Experts of a small language model.
Size: 11 layers, width 128, 20.4M parameters.
Experts: 128 experts in each of 11 layers, 32 empty slots to pick.
Training: a variant of SOAP for the experts, 9672 steps.
Below are experts of layer 6 (counted from 0) of a mixture-of-experts language model. Rows are named router (the router's row for the expert) and show model dimensions 0-31. Each number is 128 + 32 x the weight over its row's rms, rounded and kept within 0 to 255.
After each expert's rows: "comes after" lists some tokens at least twice as common just before its tokens as in all text. This comes from a sample of Wikipedia text that the model never trained on. Tokens count by the router's weight.

# expert 6
router [133 150 129 114 143 126 145 178  56 121 113 124 173 126 114 120 107 126 178 119 150 113 156 117 171 107 135 183  58 148 152 128]
comes after: " H", " h", " b", " B", " Th", " w"

# expert 7
router [159 135 176 112 143 122 177 155 165  53 147 127 163 150 180  89 131 137 127  88  71 118 153 110 153 100 144 137  20 172 132  84]
comes after: "|", " ", "-", " Total", " votes", " •"

# expert 65
router [164 195 113 112 129 159 136 163 125 121 150 147 170 109 122 100 140 127 153  81 117 138 173 139 141  85  97 171  58 126 123 102]
comes after: " B", " L", " S", " F", " E", " b"

# expert 58
router [123 110 127 117 128  92 140 129 109  89 146  58 163  90 115  43 106  93 127 119 132 115 138  96 178 137  83 136 107  91  33 114]
comes after: " |", "-", "|", " by", ":", ","

# expert 32
router [145 164  95  75 109  97 187 148 145  93 118 123 154  58 101 133  96  83 111 120 163 111 180 107 169  84  70 131  71 107  92 131]
comes after: " a", " and", " the", "'s", " American", ","

# expert 40
router [104 131 114 118 215 107 189 171  99 117  98 133 157 100 117 133  53 101  99 155 125 107 130 127 134 117 143 118 107 111 137  75]
comes after: " a", " an", " A", " the", "A", " his"

# expert 124
router [127 154 124 154 141 120 141 130 109 104 131 130 126 168 128 118 120  69  91 131 139 110 163 122  97 113 109 144 100 123 114 118]
comes after: " |", " ", ":", " −", " +", " N"

# expert 67
router [111 126 115  93  81 145 125 140  90  75 138  82 145 106 108  91 114 109 203 111 144  84 128 112 190 149 105 155  94  97 112 100]
comes after: " to", " was", " and", " he", " were", " is"

# expert 89
router [122 144 161  91 165  54 151 196 156  79 115  50 130  95 148 152 117 118 158  98 139 119 138 143 134  91 105 113  79  99  89 122]
comes after: " the", " as", " was", " is", " a", " and"

# expert 103
router [138 177 140  85 141  78 179 151  87  80  97  90 140 139 120 123 102 110 121 132 134 124 154 102 171 137 150 135 125  80 137  84]
comes after: " the", " and", " a", " to", " f", " w"

# expert 107
router [151 190 140  80 194 154 134 163 168  64 149  99 134 134 106 134 100 105 150 122 121 124 132  78 114 127  84 158 139 130 139 109]
comes after: "\n", "-", ".", "===", "==", "===="

# expert 23
router [113 147 122 144 166 151 192 208 128 102 141 111 192 151 133 131 150 120 136 170  79 114 117  97 144  94 114 109  97 154 132  37]
comes after: "\n", "|", "\n ", " =", " Win", " MF"

# expert 82
router [161 127 118 152 151  98 127 150 132 122 164 138 130  68 126  76 123  97 112 121 103  49 188 114 136  60  99 147 130 111  89 119]
comes after: " T", " V", " M", " G", " P", " t"

# expert 104
router [171 168 178  91 169 147 151 141 131  80 182  77 195  54 115  52 102 124 143 117 121 115 114 104 157 105  71 123  73  82  66  79]
comes after: " of", " in", " S", " the", " New", " G"

# expert 51
router [136 120 147  40 186 132 134 158 154  94 185  98 139 114 111 111 123 115 121 153 156 129 207 108 126 113 118 137 123 125 120 104]
comes after: "\n", " |", ".", " =", "==", " =="

# expert 91
router [170 198 128 130 148 154 159 206 159  89 150  91 137 147  93 138 127 126 147 143 115  78 125 113 140 117  73 141 107 126 148 109]
comes after: "-", "==", " a", " and", " is", "."

# expert 90
router [125 206 113 134 153 109 158 130 127 151 167 110 172  93 106 120  84 111  89 122 115 138 178 108 129  96  59  94 106  90 110  87]
comes after: " P", " M", " p", " m", " C", " Par"

# expert 120
router [143 123 140 129  87 134 170 181 137 100 153  78 209 121  86  93 130  99 103 182  74  97 108  56 111 101 131 149 120  87  87 113]
comes after: "\n", " ", "-", " MF", "\n ", " DF"

# expert 53
router [134 130 128  81 126 130 139 168 137  87 122  72 137 129 105 110 144 120 165 117 173  95  97 104 135 118 109 190 109 123 140 125]
comes after: ".", " |", "\n", " \"", "s.", " and"

# expert 117
router [178 196 108 105 133 160 154 172 161  88 133  78 145  89 147 143 121  80 146 127  87 121 114 124 160 119 133 160 135 139 140 118]
comes after: "-", "\n", "|", " is", " •", " was"

# expert 37
router [101 157 131  78  79  99 113 147  72  51 124 132 126 116 193 110  94 112 193 144 147  99 107 104 167  89  60 155 112 107 106  99]
comes after: " in", " of", " the", " to", " for", " at"

# expert 46
router [139 157 152 135 145 145 172 156 145  90 113 108 148  75 125 137 131  95 178 124 120 150 132 104 172  95 113 101 141 139 143  89]
comes after: " and", " a", " the", " of", " m", " an"

# expert 56
router [140 129 101 106 125  95 198 161  95 110 165 122 154  53 169 132  65 136 154 132 112  85 146 117 159 101 118 138  90  87 118  50]
comes after: " of", " in", " for", " to", " on", " with"

# expert 83
router [195 202 157  92 178 163 135 150 161  92 180 143 141 141 145 118  87 126 120 115 114 137 178  66 155 104 165 137 126 168 142 112]
comes after: " |", "|", "-", ";", "==", ":"

# expert 13
router [142 128 142 151 108 138 144 132  58  88 170  86 146  77 151  39  98 142 125  98 171 142 224 111 116  80 154 122 146 122 118  88]
comes after: " |", " in", " 6", " 1", " 16", " 4"

# expert 118
router [171 130 133 104 100 139 206 204 129  53 159  77 176 113 117 131 129  77 154 128 121  99 131  95 104 135 126 150 137 119 126 114]
comes after: "-", "\n", " ", " Release", " •", "==See"

# expert 96
router [146 152 158 105 135 145 126 142 165 108 175  80 173  94 122 126 123 128 150 126 159 133 100 108 106  81 150 126 146 126 135 133]
comes after: "-", " (", " the", " in", "===", " a"

# expert 38
router [131 149 101 135  98 151 109 198  88  69 127 128 121 142 104 101 146 106 163 163  96 106 125  49 100 107 147 121 124  94  94 104]
comes after: "\n", "\n ", "==See", "\n   ", " Award", " Succeeded"

# expert 12
router [138 150  96  84 170 129 181 200 103 122 151 116 144  56 161 135  60 129 155 143 110 109 122 110 134 122 122 166 123 108 126  85]
comes after: " of", " in", " to", " with", " for", " as"

# expert 59
router [116 159 142  87 127  78 140 143 117  83 128  98 122  98 102 128  95 113 103 157 146 144 166 100 128 133 127 168 123 106  57  33]
comes after: "\n", "==", " ==", "===", " =", "."

# expert 41
router [149 184 139 144 167 141 181 136  73 116 151  96 125 102 179  46 125 103  94 144 148 123 161 111 155 113 166 120 104 169 149 124]
comes after: " |", ":", " ft", " a", "°", "°N"

# expert 29
router [173 139 167 124  94 109 158 155  80  57 123  65 115 110 137  88  71 131 133 143 132 125 172  63 123 101 157 150  92 126 123 105]
comes after: " the", " of", " his", " and", " for", " a"

# expert 99
router [148 165 112 103 194 177 135 159  96 124 122  94 111 117 113 109 117  23 110 115 136  81 127 127 124 144  79 145 123 147 141 138]
comes after: " the", " a", " of", " The", " m", " an"

# expert 52
router [130 159 113  55 108 120 118 180 159  84 177 132 161 111  95 107 113 137 166  90  71  90 138 108 119 139 117 104  70 141 131 101]
comes after: ",", " and", "s,", "s", " well", "e,"

# expert 102
router [124 103 177 108  96 134 135 152  56  60 152  97 213 138 172  83  93 114 134 107 151 116 189  63 139  93 127 145 100 170 117 108]
comes after: " |", ")", "|", " 1", " 3", " 2"

# expert 35
router [164 143 152  59 176 179 152 165 151  97 168 109 121 141 127 125 101 155 116 147 134 135 187  68 141  97 142 146  80 156 119 107]
comes after: " |", "-", "|", "==", ";", " Best"

# expert 39
router [159 143 136 147  84 125 125 151 148  67 104  73 154 119 119  94 117 116 195 104 138  95 133  98 177 132 106 144  75 102 121 119]
comes after: " and", " to", " the", " a", " of", " for"

# expert 77
router [155 135 187 106 191 159 133 173 119  68 157 107 157 120 115  98 115 138 132  97 104 128 177  85 160 121 141 137  89 141 119 105]
comes after: "\n", " |", "-", "|", "===", "=="

# expert 98
router [181 173 160 106 109 119 131 223  98  83 130 101 155  81 116 140  61  86 136  76 175 107 127 137 149  79 152 123 110 146 116  86]
comes after: " the", " The", "'s", " his", "The", " this"

# expert 34
router [179 141 120  88 171 113 142 128  93 100 134  59 115 118 167 115  50 115 120 161 114  67 158  83  86 128 132 116 118 129 108 120]
comes after: " of", " the", " and", " in", " for", " to"

# expert 14
router [164 151 153 117 154 164 174 153 161 141 164 124 132  63 110 125 139 115 130 133 162 107 129 121 125 141 122 116 128 174 139  96]
comes after: "\n", " is", " a", "The", "=", " an"

# expert 94
router [104 186 113 121 161 124 186 161 155 125 137 123 141  24 115 121 127  77 121 145 180 126 113 116 144 129 122 178 131 150 113 121]
comes after: " a", " is", " was", " an", " It", " as"

# expert 8
router [101 125 125  98 121 144 117 166 114 132 164 160 144  75 115  55 102  55 184 111 137 111 160 103 155 102 135 148  64 108 121 109]
comes after: " K", " Sh", " Y", " H", " M", " N"

# expert 25
router [148 121 121 146 152 127 159 188 140  52 136 104 161 125 168 133 102 118 186 171 140 127 150 126 100 131  86 177  77 144  72 112]
comes after: " ", " 0", ")", " 1", " —", "5"

# expert 11
router [114 147 146 135 126 121 161 179 121 126 166 112 164  82 156  49 132  95 121 154 134 121 162 121 139 103 134 116 115 137 128 126]
comes after: " |", "|", ":", " /", " on", " (age"

# expert 88
router [109 141 194 132 109  81 151 150 102 112 183 100 189 102 187  66 118 126 116 174 153 125 122 104 169  94 138 118 105 165 130 109]
comes after: " |", "|", " in", " on", " October", " November"

# expert 87
router [122 150 148 114 102  99 140 168 124 118 200  90 138 121 105  46 131  78 112 141  89 123 164 105 197  83 145 115 130 125 129  71]
comes after: "|", " |", "-", " No.", " #", "PS"

# expert 73
router [167 160 151 103 201 117 133 146 130 117 147 133 153  94 118  74 108 114 123 132 146 103 153 127 135  33  64 131  45 112 141  88]
comes after: " B", " F", " G", " S", " P", " C"

# expert 115
router [114 153 107 138 153 126 149 141 122 105 171 134 164 134 182  66 112 104 138  94 171 132 174  60 128 111 149 145  97 151 174 111]
comes after: " |", " 1,", " $", " 2,", ":", ";"

# expert 0
router [171 158 195 135 198 104 142 158 113  78 149  99 150 108 121 139  74 130 135 108  84  91 137 134 169  96 125  80 121 108 130  92]
comes after: " the", " The", " National", " United", " American", " U.S."

# expert 84
router [139 125 178 132 131 140 135 167  78 116 164  77 167  79 119  67  91 120 177 124 131 134 153  97 144  94  75 142 124 136  86 106]
comes after: " in", " of", ",", " the", " to", " from"

# expert 10
router [118 139 167  65 194 113 146 150  99 112 123  77 150  89  89  79 148 142 191 155 125 112 117  96 171 122  71 167 110 114 127 124]
comes after: ".", "\n", "s.", " that", ",", "es."

# expert 30
router [172 178  97 132 137 153 160 183 132  78 172  64 131 156 128 111 125  52  95 128 115 107 126  99 102 150 153 182 148 150 104 136]
comes after: "\n", "-", " Clade:", "==See", " •", " Order:"

# expert 50
router [167 151 169 123 142 104 133 166 128  42 137  94 196  52 123 136  93 110 146 111  92  52 121 130 131 106  92 106 126 131 108  90]
comes after: " the", " in", " on", " The", "The", " from"